Weights of a small mixture-of-experts language model, trained from scratch on English Wikipedia: width 128.
Below are experts of layer 7 (counted from 0) of a mixture-of-experts language model. Rows are named router (the router's row for the expert), gate (a neuron's input weights, with its number), up (a neuron's input weights, with its number) and show model dimensions 64-127. Each number is 200 + 30 x the weight over its row's rms, rounded and kept within 0 to 999.
Before each expert's rows: "comes after" lists some tokens at least twice as common just before its tokens as in all text. This comes from a sample of Wikipedia text that the model never trained on. Tokens count by the router's weight.

# expert 16
comes after: " of", " in", "'", " for", " the", " to"
router,184,202,235,184,243,230,195,209,239,179,186,185,176,203,163,181,189,257,198,224,178,203,250,240,156,143,204,221,211,218,199,189,199,164,241,183,212,201,193,255,197,241,179,247,197,213,247,226,209,247,230,208,214,197,147,237,195,251,233,218,151,192,218,178
gate0,225,198,184,239,239,195,162,202,193,243,189,162,215,175,143,204,170,204,227,175,215,265,151,197,170,194,165,167,207,157,223,172,220,175,213,163,257,170,245,193,139,241,189,142,181,159,218,214,186,206,213,254,138,201,181,237,178,216,199,198,185,219,154,207
up0,122,236,225,223,188,232,198,220,209,230,213,186,189,209,222,181,212,173,216,213,186,143,199,227,177,227,215,178,173,241,210,179,242,131,197,125,166,180,278,200,223,241,206,208,167,162,193,183,209,150,180,156,171,199,216,177,236,246,209,201,238,196,178,206
gate1,181,196,215,216,162,205,229,154,184,207,206,172,189,244,253,194,194,226,207,216,266,215,221,212,183,213,140,217,184,211,262,234,166,266,154,166,202,193,180,135,201,199,152,174,132,193,163,189,189,204,189,165,224,253,173,227,205,227,185,185,194,165,181,134
up1,228,236,185,224,230,182,198,240,193,203,184,157,188,169,193,197,281,197,244,138,243,164,232,210,198,199,252,184,208,169,174,189,247,148,247,175,172,214,188,217,202,227,192,177,171,160,223,231,243,233,199,196,188,183,217,187,174,129,233,179,202,231,175,226
gate2,209,186,186,225,201,250,197,180,212,116,209,168,170,174,203,181,196,140,261,191,208,267,194,172,204,228,206,229,149,169,218,173,176,158,230,244,171,230,165,175,238,246,168,194,231,186,199,154,228,217,165,186,199,192,180,199,195,202,173,169,219,240,195,158
up2,197,216,189,224,221,154,206,290,208,225,176,205,226,150,236,207,252,219,189,215,181,189,166,206,180,205,230,173,229,194,136,226,202,234,158,198,217,193,179,198,161,194,201,190,193,234,224,173,181,168,255,225,231,165,226,242,206,146,163,220,226,169,161,253

# expert 3
comes after: ",", "s", " such", " well", "es", "er"
router,216,200,146,165,200,222,200,193,230,182,222,187,156,207,200,168,231,235,214,154,255,175,179,208,189,183,277,194,223,189,172,188,207,163,182,237,216,164,215,177,144,217,193,188,232,177,247,183,219,172,218,186,196,206,150,165,256,218,196,248,229,203,141,181
gate0,226,168,238,177,183,182,201,180,249,191,176,188,162,150,130,186,163,151,194,211,203,161,193,171,171,192,192,169,229,205,224,210,235,217,179,182,208,182,192,243,175,193,196,181,236,168,157,210,209,184,166,161,195,209,247,170,185,203,212,236,174,248,162,217
up0,181,153,240,182,186,210,224,209,236,189,199,135,221,210,203,197,207,155,142,189,201,179,269,136,225,168,196,177,226,181,224,210,247,202,187,165,174,180,192,184,208,170,234,209,190,171,167,208,188,182,162,222,161,241,228,199,232,211,207,162,223,184,178,194
gate1,156,161,158,200,210,206,199,219,247,202,207,193,168,170,167,204,220,176,172,209,206,185,214,244,183,171,221,189,202,220,171,205,224,217,205,190,219,136,167,197,176,130,197,211,150,228,170,158,226,185,146,219,171,198,154,180,169,192,216,197,277,148,252,218
up1,176,177,246,208,228,189,148,218,195,224,211,222,162,247,188,173,217,210,194,214,170,178,203,251,242,201,224,158,168,281,202,206,257,157,157,202,224,148,194,230,218,207,186,249,167,240,206,177,202,204,222,263,187,246,191,165,141,207,216,234,243,223,227,245
gate2,149,218,240,153,186,150,176,216,197,174,215,199,191,213,191,215,205,199,182,205,172,153,163,208,152,186,214,181,149,217,163,254,207,155,238,207,196,194,176,214,147,223,223,120,160,202,218,230,212,209,207,243,217,147,238,215,201,139,175,240,185,254,222,202
up2,215,237,160,193,215,212,162,250,226,117,193,233,185,199,214,192,242,148,207,250,202,203,213,164,202,136,196,196,213,220,218,206,183,199,188,163,229,261,169,147,220,214,201,180,123,222,204,239,206,226,269,209,168,182,201,147,167,154,201,183,184,232,241,244

# expert 8
comes after: " |", "\n", ".", ")", "==", "==="
router,202,218,216,229,157,177,234,160,179,223,194,191,168,245,185,173,155,146,193,157,252,164,198,214,214,179,189,249,189,181,222,149,208,180,163,186,216,168,180,170,161,227,211,218,177,202,217,232,263,155,186,222,188,176,145,216,258,220,243,164,145,147,165,235
gate0,203,236,187,161,242,193,244,206,181,257,199,189,215,228,155,196,196,195,216,182,209,255,191,140,225,224,188,210,176,152,188,196,173,211,193,218,137,185,203,265,184,160,186,171,166,258,168,204,183,215,197,219,193,189,189,135,197,135,218,157,234,192,184,217
up0,210,274,176,194,197,194,245,167,234,230,196,177,243,211,203,133,263,233,255,219,222,246,175,151,235,194,212,183,196,203,189,230,172,227,214,227,128,198,249,232,163,216,207,160,152,199,203,212,222,202,183,249,228,211,194,184,189,132,217,172,242,222,180,221
gate1,202,207,207,185,271,178,144,156,159,202,210,149,240,181,182,215,206,205,234,211,206,231,197,165,190,161,183,170,225,215,189,224,185,232,214,200,181,175,165,199,205,223,187,167,183,159,222,197,173,219,182,120,208,245,162,184,165,215,216,245,188,165,129,248
up1,217,195,209,156,166,251,207,220,188,242,159,256,189,238,241,129,184,184,169,194,153,221,211,226,189,215,233,169,189,155,191,163,237,175,183,229,250,202,234,179,245,156,222,181,184,187,170,195,202,166,197,234,181,162,254,233,183,194,180,153,234,214,228,188
gate2,227,177,148,199,222,250,199,187,245,201,230,218,196,237,224,231,196,224,178,176,166,136,216,206,227,174,202,141,206,195,197,188,211,215,161,177,197,147,166,179,197,183,177,173,181,185,169,188,235,196,222,215,186,236,216,196,216,191,258,220,209,315,208,200
up2,186,222,266,216,207,254,206,164,160,207,178,176,162,176,180,159,171,201,174,227,215,248,156,173,128,227,156,259,191,185,173,243,157,195,222,218,211,226,229,222,217,216,198,181,228,209,171,236,192,185,203,186,191,189,164,223,248,171,158,191,166,167,206,146

# expert 59
comes after: "0", ")", "3", "%", "4", "5"
router,169,170,184,152,220,166,217,174,185,193,236,183,222,196,204,191,187,217,219,179,151,184,221,229,239,204,231,235,164,183,202,202,209,215,206,167,177,219,268,242,195,162,217,240,169,174,196,168,227,215,191,180,231,187,182,184,214,199,215,156,229,215,200,143
gate0,172,193,225,236,229,245,203,231,198,176,154,189,195,266,170,185,175,176,183,195,244,184,199,238,208,244,215,213,193,166,151,243,200,205,283,219,207,201,163,182,206,232,225,237,212,202,206,176,286,162,214,244,237,212,164,277,209,233,187,188,259,179,196,170
up0,183,165,215,235,216,239,175,234,204,192,179,173,217,205,185,196,150,204,190,212,260,185,213,227,196,233,185,200,233,157,158,249,221,213,238,199,248,155,165,193,246,263,212,200,209,204,147,178,266,215,223,253,252,181,142,228,201,194,211,161,230,193,166,210
gate1,249,222,224,225,219,179,188,188,177,218,188,133,243,242,194,220,230,209,183,200,159,183,225,228,187,187,175,186,174,199,252,196,186,141,123,210,208,188,203,180,179,193,230,177,183,225,207,261,246,152,219,172,204,160,179,236,185,214,244,173,148,209,230,148
up1,157,203,203,222,180,231,243,223,224,206,219,225,239,201,222,177,161,228,194,192,143,220,192,198,218,210,178,208,198,185,192,218,158,173,184,201,176,174,253,133,190,207,264,183,236,214,187,222,174,190,228,193,151,189,111,198,232,220,219,211,193,178,257,208
gate2,151,221,232,201,189,280,175,219,203,190,185,236,232,205,228,160,190,193,164,169,166,185,227,195,221,187,226,162,208,272,188,195,232,169,194,188,174,235,249,221,230,240,192,221,217,162,245,196,198,179,216,178,250,211,223,262,221,187,231,222,244,190,244,178
up2,152,190,224,194,180,205,190,166,265,154,191,211,232,190,179,193,148,172,218,214,164,221,197,198,191,229,272,198,215,226,160,196,243,178,215,214,191,196,213,233,208,212,270,220,208,145,233,177,237,184,230,192,164,215,264,253,169,167,236,201,197,205,239,197

# expert 48
comes after: " ", "1", " (", "′", " −", " +"
router,135,217,188,182,216,221,225,179,175,185,194,212,198,179,195,187,203,196,185,195,262,158,209,145,183,193,173,172,189,197,145,187,250,203,213,198,177,187,162,202,221,208,217,212,157,180,253,169,143,199,202,191,121,224,165,173,202,201,179,230,243,233,216,231
gate0,161,190,201,232,186,175,195,201,185,171,199,186,148,172,205,204,206,222,241,193,256,177,197,184,230,265,196,184,172,187,212,252,230,198,189,244,209,204,220,215,204,199,154,180,224,137,173,207,194,194,207,140,183,187,196,235,241,156,244,193,214,272,104,196
up0,231,180,211,158,201,221,187,230,213,245,212,248,222,256,198,210,239,193,176,274,201,210,206,178,174,198,180,200,250,214,193,245,214,246,211,193,211,182,197,234,162,224,214,241,206,221,207,180,244,154,198,222,232,201,198,176,213,189,148,220,183,192,225,167
gate1,126,99,204,253,161,217,247,232,190,168,178,254,237,220,208,182,213,193,235,177,232,190,194,170,229,194,218,218,195,207,171,186,179,162,187,194,167,215,191,185,127,219,165,175,181,233,242,157,190,244,208,167,185,208,175,237,200,264,212,224,169,224,166,189
up1,233,200,169,195,202,245,219,160,169,204,260,184,203,245,197,199,142,165,167,198,168,204,186,231,225,206,190,140,179,241,203,193,241,201,152,239,212,195,237,165,223,204,210,263,194,213,203,245,145,196,240,204,210,223,226,146,211,241,207,185,205,150,201,196
gate2,128,219,254,220,194,131,239,159,210,173,163,207,165,195,214,209,218,174,200,172,174,205,161,225,188,175,160,208,186,178,215,226,239,207,261,197,181,217,185,143,251,148,255,178,247,225,208,194,196,185,221,215,212,189,173,210,238,168,190,225,281,215,202,237
up2,252,203,188,213,181,237,194,264,161,172,224,192,268,243,207,203,237,234,263,189,188,213,243,215,243,232,212,201,231,213,240,223,159,186,216,220,166,225,210,233,171,220,201,184,200,167,178,202,212,235,178,216,195,241,185,159,192,180,182,165,186,164,167,233

# expert 5
comes after: "0", "1", "2", "8", "7", "9"
router,187,170,224,168,257,244,158,251,193,218,215,232,231,208,255,250,184,212,220,209,210,246,153,172,191,221,168,185,247,162,157,201,178,201,182,240,178,161,202,210,147,215,201,154,245,195,239,182,221,195,242,217,195,185,231,207,165,203,237,244,199,214,202,230
gate0,177,160,188,205,129,199,163,235,159,209,176,220,240,205,193,191,256,171,192,271,244,192,155,232,156,181,220,234,163,203,226,193,191,148,158,230,251,207,236,169,172,220,173,207,191,229,145,203,188,228,157,243,206,190,241,203,270,207,208,233,219,213,193,235
up0,197,212,182,205,178,231,170,252,217,184,204,142,269,239,235,197,230,183,140,214,197,170,183,184,219,189,259,264,210,193,212,229,223,143,205,249,203,176,217,138,180,217,256,155,238,162,142,211,161,223,216,201,182,211,249,237,227,170,227,228,173,188,235,218
gate1,182,146,209,163,166,181,194,209,200,146,161,159,246,207,220,160,219,220,201,235,223,122,200,208,179,164,153,192,168,206,216,180,191,222,204,162,242,217,244,155,252,150,193,181,206,249,164,219,191,200,210,266,130,210,218,174,211,207,179,191,230,135,212,182
up1,210,209,231,173,200,203,177,178,210,224,230,164,137,220,173,200,225,153,166,205,162,251,230,254,173,242,247,186,199,181,224,210,216,150,195,248,209,201,198,198,174,165,180,229,151,186,210,205,194,185,164,185,215,185,162,201,166,214,175,211,205,243,181,224
gate2,240,165,206,192,255,192,182,160,202,190,150,239,179,263,192,204,236,195,232,224,167,228,211,225,242,161,266,149,149,138,191,198,235,237,163,244,177,203,215,212,182,174,170,224,201,193,179,230,246,174,137,207,221,226,252,149,172,141,179,185,198,154,175,136
up2,136,159,189,154,180,232,195,221,222,213,190,160,186,193,182,195,176,242,216,178,182,221,250,201,215,186,232,195,235,238,198,226,184,218,218,223,151,206,165,222,172,237,217,171,143,205,184,190,189,197,176,158,215,207,232,202,205,233,207,246,205,215,254,177

# expert 63
comes after: ".", "\n", "s", " U", "6", " =="
router,176,196,228,192,194,212,238,190,194,161,226,164,154,198,186,154,264,154,158,187,254,161,148,222,196,211,188,246,194,195,199,223,153,261,228,170,170,126,225,238,235,162,226,235,210,180,207,183,199,175,221,216,274,209,227,198,215,187,211,174,231,193,187,236
gate0,223,219,173,216,211,227,154,245,188,146,221,192,178,205,189,209,172,238,168,203,213,204,158,196,218,196,173,226,120,268,188,169,225,216,186,178,190,214,231,204,191,156,171,187,240,217,235,257,226,172,219,213,221,258,158,168,206,159,253,208,180,239,232,177
up0,138,177,172,206,186,169,161,176,191,220,194,172,196,216,247,230,187,163,229,218,213,208,278,189,202,179,211,164,203,162,185,202,217,189,178,231,173,213,186,231,216,215,243,184,163,171,147,166,217,233,166,144,196,229,193,163,279,152,193,258,146,193,189,235
gate1,214,219,152,225,148,178,193,249,140,192,178,230,207,241,175,210,197,225,177,230,248,196,240,195,220,224,218,202,191,171,233,193,188,184,202,167,239,145,232,256,183,158,128,189,164,187,187,172,204,174,193,279,216,184,178,164,214,165,224,230,201,261,171,169
up1,227,153,210,200,273,215,215,229,257,211,202,225,147,210,196,159,249,188,172,163,203,226,234,190,153,215,212,165,187,208,169,172,200,197,204,226,168,196,164,143,246,208,194,220,171,213,191,188,190,228,165,156,195,207,267,223,200,198,215,231,176,168,235,215
gate2,176,221,222,213,236,219,190,225,214,222,247,251,152,204,157,183,200,139,177,203,184,213,269,223,163,184,176,184,216,224,241,245,188,185,218,244,188,254,230,215,183,223,172,239,240,161,199,222,208,180,162,187,219,165,147,218,207,188,193,163,218,180,196,166
up2,199,204,224,190,215,221,206,199,172,155,256,222,140,212,160,185,241,177,200,182,234,215,249,159,170,194,179,185,267,196,221,271,152,196,226,205,171,257,204,219,174,234,231,249,199,139,179,224,228,134,236,168,214,177,185,212,219,168,220,190,213,197,166,142

# expert 24
comes after: " |", "|", "0", "3", ";", "6"
router,230,226,211,212,212,182,172,150,181,252,148,172,210,215,200,203,148,204,167,204,247,182,212,207,214,233,238,185,232,248,176,195,232,194,210,207,191,160,217,232,213,191,228,215,192,224,143,174,203,254,153,202,213,163,183,223,244,194,215,172,168,201,201,208
gate0,200,192,229,190,218,250,206,210,177,224,211,180,217,203,176,213,189,228,230,226,222,208,231,260,219,174,221,196,185,208,190,182,204,163,208,234,190,182,200,178,204,193,128,161,192,220,209,271,219,191,223,156,196,228,263,212,189,164,185,160,262,241,166,207
up0,151,138,183,193,219,146,166,206,245,209,169,232,149,191,214,205,221,175,155,188,173,186,199,188,214,266,191,181,175,180,231,217,169,171,188,198,207,246,219,206,188,174,234,211,193,201,192,127,154,211,159,236,206,169,148,168,221,214,230,202,162,183,234,180
gate1,195,276,283,219,186,215,170,206,193,187,251,232,241,201,212,192,205,218,211,207,212,212,230,217,207,212,251,201,181,188,199,230,171,214,233,160,222,208,158,168,133,211,208,219,182,153,205,237,214,155,146,166,204,184,217,219,200,214,155,174,198,204,205,209
up1,203,210,145,218,180,200,197,153,219,177,98,186,178,212,258,161,225,240,214,160,214,237,188,229,144,182,168,255,192,218,200,214,216,169,209,199,178,194,248,236,185,227,218,188,189,223,175,164,202,210,186,183,245,198,179,142,199,201,165,244,172,204,189,240
gate2,265,236,200,231,201,154,179,139,243,140,195,191,232,168,185,204,187,185,204,245,182,154,210,222,208,227,198,169,213,238,195,165,201,211,222,223,229,229,239,186,240,157,198,226,214,162,216,222,210,206,193,204,165,227,198,264,189,177,145,191,188,229,199,174
up2,238,235,221,238,212,162,197,123,258,153,200,194,239,146,199,239,173,190,192,211,174,156,192,228,199,194,221,199,249,232,195,159,200,181,190,193,232,191,200,157,257,169,194,201,206,131,208,195,190,224,182,189,159,234,185,261,155,163,171,180,203,203,199,158

# expert 27
comes after: " the", ",", " in", " United", " New", " of"
router,194,191,264,187,261,227,153,232,189,201,197,186,178,195,160,182,171,185,189,205,219,212,237,257,189,185,198,184,232,140,143,259,181,180,165,255,222,162,185,235,131,185,193,220,216,192,202,177,186,156,191,199,197,163,206,170,164,214,152,250,227,222,186,191
gate0,212,207,231,233,237,181,198,159,255,155,222,183,205,176,188,179,206,261,258,234,225,192,260,178,230,257,157,193,214,218,242,189,246,226,203,236,255,194,208,233,187,169,186,216,209,159,214,171,240,206,193,194,195,187,158,174,238,200,151,148,228,222,273,212
up0,208,175,219,252,265,176,193,98,218,202,219,168,217,174,210,223,217,181,240,210,246,178,181,198,259,218,233,179,231,157,223,217,190,137,191,196,218,216,202,238,260,178,233,207,241,134,230,244,258,198,210,186,234,202,163,193,220,189,160,213,179,196,258,208
gate1,214,204,194,195,224,226,191,219,118,165,172,202,227,244,159,192,245,218,164,185,225,223,237,220,249,206,148,199,217,196,195,222,168,225,135,249,188,241,248,183,193,203,171,175,188,234,214,179,176,151,209,207,223,173,232,247,248,132,173,204,169,196,229,184
up1,224,200,189,167,182,180,227,251,144,199,181,196,248,213,178,217,224,205,139,253,194,186,230,241,179,229,189,216,218,235,220,192,220,222,264,190,188,212,188,220,173,132,201,227,192,233,236,249,141,234,172,217,239,222,229,154,256,198,230,196,199,239,210,243
gate2,272,202,229,242,235,190,206,193,205,161,197,153,172,217,141,184,190,186,243,149,154,232,221,193,194,233,252,224,196,233,182,192,188,169,158,197,176,211,197,166,150,183,164,215,178,222,210,178,181,204,187,141,239,169,193,212,155,170,187,214,183,218,220,219
up2,160,240,212,154,209,184,184,233,222,278,171,247,198,178,256,189,178,230,189,225,228,147,198,187,223,181,190,214,181,163,206,187,186,188,282,203,194,201,201,235,236,260,185,249,221,202,192,244,168,242,188,247,183,210,182,196,259,263,179,178,161,176,183,168

# expert 15
comes after: " is", " as", " =", ",", " was", " a"
router,254,179,228,192,188,170,190,183,190,143,192,168,181,236,185,172,190,245,231,200,201,197,268,209,197,228,218,228,197,223,220,168,175,204,181,180,243,186,204,208,188,198,140,163,234,204,226,176,240,246,218,203,184,152,134,155,200,228,213,211,215,184,194,138
gate0,240,206,191,188,168,119,182,178,226,172,188,222,181,213,141,175,217,164,263,220,228,250,211,181,208,229,179,218,250,161,222,191,207,195,211,228,236,173,254,174,183,193,197,191,176,233,219,173,184,201,200,253,162,145,171,219,194,155,200,169,154,231,249,193
up0,215,223,191,196,167,159,183,191,180,168,156,236,183,255,183,211,215,174,253,224,242,173,209,215,176,211,234,222,225,177,211,201,224,183,223,218,197,206,232,203,173,206,192,162,207,203,280,217,176,198,177,265,205,115,169,170,226,196,210,200,151,173,221,227
gate1,145,215,190,177,203,171,178,186,240,241,251,198,247,236,138,221,181,215,213,169,206,237,240,194,192,233,215,206,215,168,280,238,215,157,203,164,222,175,185,209,181,152,213,193,179,210,191,226,185,157,230,245,200,178,212,219,217,207,170,210,177,203,199,192
up1,200,200,197,243,228,224,169,218,185,256,155,169,167,193,200,206,236,218,195,251,236,197,216,242,193,143,174,202,176,210,155,188,173,248,198,261,226,214,242,207,221,195,189,223,219,164,191,199,186,251,223,165,202,197,182,181,213,190,175,212,200,217,211,157
gate2,226,211,220,216,150,194,192,224,206,192,206,181,189,228,209,185,197,194,205,163,182,201,137,223,225,256,177,220,189,204,244,260,193,172,159,206,171,232,201,127,230,239,181,156,189,191,195,204,190,207,197,200,226,181,213,137,146,186,207,207,237,203,186,175
up2,217,220,246,167,191,184,229,201,195,229,203,223,185,221,229,228,222,235,229,203,254,146,225,174,177,243,228,242,213,272,222,180,218,168,171,218,221,195,193,186,201,200,146,233,175,195,223,170,173,218,189,176,266,203,263,204,250,242,153,227,232,183,249,221

# expert 4
comes after: " in", " of", " the", " to", "'", " for"
router,173,219,235,159,210,209,192,191,226,201,217,192,208,195,182,186,201,239,182,218,182,243,198,249,173,216,186,170,229,187,213,210,188,203,207,191,220,259,178,147,241,146,183,202,175,202,165,181,212,229,181,183,215,233,186,186,202,190,196,186,200,177,228,180
gate0,193,183,220,130,214,180,246,208,182,235,169,250,183,208,220,217,173,229,214,270,223,206,155,173,181,189,133,195,143,221,242,201,188,158,213,215,234,199,149,200,176,206,194,211,208,174,154,184,188,145,246,199,204,261,162,232,220,229,164,199,221,211,238,197
up0,165,196,205,125,182,184,281,158,164,256,185,253,189,194,209,200,182,215,216,227,179,158,165,181,191,218,145,219,154,216,272,189,177,194,219,209,240,196,141,198,181,177,194,188,188,178,157,197,220,156,228,152,201,213,198,224,192,171,168,186,225,222,232,207
gate1,206,230,249,173,216,166,180,189,198,198,217,209,184,183,235,194,246,175,224,192,237,216,214,264,154,147,168,217,218,206,197,231,226,225,212,232,207,214,199,236,235,208,201,186,248,230,290,134,206,177,136,199,226,211,232,180,226,219,215,189,239,216,219,198
up1,119,235,189,203,190,239,240,243,147,211,265,220,164,149,250,220,222,206,268,214,220,260,227,197,184,233,186,211,149,234,245,204,207,207,167,192,224,212,209,201,168,201,215,223,234,193,277,192,191,188,178,182,236,233,245,148,210,209,203,180,221,234,228,187
gate2,203,174,194,235,177,256,227,245,291,242,175,191,197,222,157,209,170,240,222,208,173,151,258,220,262,213,193,218,219,258,157,191,217,261,163,212,207,162,200,200,208,237,168,186,281,168,153,156,206,174,182,171,224,216,208,218,251,191,161,191,239,206,188,225
up2,188,178,193,171,264,215,174,158,147,178,170,209,202,156,211,155,214,200,239,203,257,198,161,187,158,173,221,168,183,197,303,223,210,122,204,205,193,262,213,227,195,178,235,221,132,160,226,193,238,252,187,235,189,181,184,209,168,181,212,226,203,228,201,157

# expert 38
comes after: " |", "0", ")", " —", "5", "3"
router,205,166,208,193,229,204,222,164,222,172,234,140,190,238,201,166,240,213,180,180,187,231,199,217,235,185,237,259,189,206,187,252,158,257,221,197,147,261,194,241,172,200,189,233,204,209,161,195,173,184,173,211,231,257,177,195,198,151,224,182,169,249,147,126
gate0,202,206,196,196,262,142,175,229,225,204,257,153,194,203,231,216,225,184,201,245,202,180,205,192,163,251,180,245,168,181,210,143,200,188,185,228,231,187,137,179,165,184,213,235,220,244,230,242,191,228,231,201,251,236,197,262,198,204,244,249,167,157,190,151
up0,230,249,213,185,226,156,188,259,194,201,259,197,235,206,251,198,205,192,196,248,153,203,222,220,159,237,247,240,137,184,228,162,205,176,175,199,209,205,148,181,196,168,152,280,258,228,209,207,179,224,205,236,207,168,218,204,204,210,237,220,195,192,240,142
gate1,192,162,237,195,219,202,195,183,181,168,219,250,219,200,164,204,169,223,186,157,179,208,200,197,137,232,227,152,142,184,224,226,254,233,174,196,149,186,120,214,149,232,197,213,194,179,219,201,126,190,149,195,240,174,187,204,193,200,234,235,171,147,179,222
up1,206,238,168,219,184,217,175,201,223,201,164,157,205,160,246,194,211,150,233,226,195,181,186,196,220,173,149,311,225,246,155,161,158,193,222,197,221,218,271,194,245,226,237,176,202,228,172,175,272,244,211,209,191,193,214,215,183,161,159,196,213,197,215,191
gate2,214,139,204,189,178,203,205,184,251,161,193,192,175,103,226,169,187,192,174,209,191,212,190,207,255,204,218,239,195,204,211,164,233,202,204,214,226,240,246,194,202,235,155,211,190,217,150,197,182,172,186,171,166,186,179,217,224,200,166,157,215,160,142,180
up2,192,208,180,173,179,243,202,206,197,201,160,200,193,174,211,192,209,188,168,199,242,224,228,167,182,207,307,176,190,240,221,239,223,218,217,233,195,207,232,238,199,202,142,199,213,204,209,265,161,226,208,212,181,189,144,220,185,212,211,171,185,138,147,197

# expert 1
comes after: "s", "ed", " to", " part", "ing", " used"
router,208,222,162,222,191,207,198,190,179,213,216,192,243,202,160,230,196,158,171,178,170,255,207,159,128,212,159,180,209,176,239,171,203,184,229,209,160,140,196,200,199,207,233,169,214,202,209,198,237,215,203,206,230,217,210,205,168,169,203,254,186,167,174,185
gate0,166,225,216,245,213,172,213,175,198,248,134,164,222,203,126,218,218,179,176,203,217,188,239,231,176,184,243,154,238,212,220,249,205,204,125,175,189,177,188,189,215,272,215,192,208,195,192,243,201,230,224,165,264,203,159,187,190,259,222,236,204,268,178,226
up0,239,176,224,158,198,209,205,170,210,144,160,172,235,210,148,188,186,184,169,197,198,180,187,188,211,203,195,160,238,168,239,208,203,215,203,206,205,181,214,177,168,287,204,183,200,200,160,209,211,200,222,142,193,176,164,196,205,265,231,225,191,186,181,178
gate1,190,235,209,120,158,243,190,212,208,195,194,217,216,237,216,195,178,194,204,220,158,190,208,240,204,210,224,180,171,177,219,207,222,160,142,198,205,148,260,251,215,231,151,202,225,220,174,257,213,183,185,222,216,242,141,195,163,195,158,238,183,129,233,174
up1,146,216,228,157,191,195,143,253,182,203,206,211,200,204,240,136,186,191,182,247,227,188,189,223,204,196,210,196,167,222,178,227,182,148,171,193,187,209,199,204,181,172,210,176,219,176,215,224,198,148,209,162,195,232,171,165,210,145,174,202,134,120,236,155
gate2,140,215,208,207,148,207,209,134,220,207,253,227,164,244,199,219,227,223,230,172,207,191,175,179,216,177,202,163,215,234,208,218,227,144,210,204,189,122,244,184,167,228,268,220,168,174,185,209,214,146,182,201,201,209,194,249,197,174,223,210,160,177,148,161
up2,201,200,199,209,177,190,242,160,161,159,183,181,225,210,190,210,205,192,130,215,197,193,204,146,212,224,200,174,226,191,214,240,178,218,184,197,172,198,190,226,232,198,185,237,219,218,177,252,210,130,239,203,243,217,185,173,217,250,206,211,197,220,225,244

# expert 40
comes after: " a", " the", " and", " of", " an", " his"
router,201,199,223,177,219,230,156,228,258,175,192,204,189,185,182,237,231,232,158,276,191,261,232,245,159,135,183,197,193,176,215,166,220,208,178,196,166,249,172,242,187,221,174,189,173,252,215,228,162,261,198,213,177,211,174,161,199,225,176,200,185,184,216,248
gate0,168,214,152,259,210,205,191,230,236,239,166,205,241,193,217,224,241,170,228,172,214,208,234,153,221,182,204,216,160,190,174,236,161,215,204,210,216,208,205,196,167,155,258,194,195,191,178,192,219,163,229,174,139,172,184,235,208,203,235,191,194,217,198,224
up0,175,220,180,217,198,193,199,211,161,189,247,193,237,189,206,211,201,173,206,174,157,199,196,177,155,203,258,199,182,174,157,219,210,214,178,103,181,238,192,239,168,210,217,166,258,188,199,203,194,237,216,191,186,167,170,242,233,138,223,193,174,239,229,257
gate1,216,220,180,235,209,220,195,189,227,234,183,190,184,165,210,182,182,228,171,178,204,221,197,189,190,197,165,225,210,290,229,199,230,186,179,211,220,167,166,228,188,220,206,234,217,175,156,195,235,180,212,237,172,250,213,222,194,213,192,241,160,193,256,253
up1,234,195,230,208,205,216,174,213,224,221,181,189,191,151,174,181,159,218,177,182,163,237,178,252,193,217,185,257,246,239,190,233,187,190,178,244,221,172,172,241,195,231,167,249,220,218,163,212,236,151,226,219,149,268,209,232,188,203,176,211,191,237,232,250
gate2,191,209,199,199,181,182,234,154,224,208,212,140,237,226,208,217,171,218,196,235,264,186,213,168,230,218,148,169,244,236,184,190,156,179,161,207,171,194,228,225,190,161,180,205,161,202,183,196,150,196,237,188,121,201,151,165,260,215,181,271,159,195,208,161
up2,198,237,236,167,181,208,218,257,232,208,173,200,191,202,199,234,231,214,149,201,152,204,168,190,219,195,239,185,172,179,184,172,220,225,198,232,218,230,185,190,169,222,137,231,202,213,262,158,210,174,160,228,268,181,224,240,179,183,216,101,252,213,185,210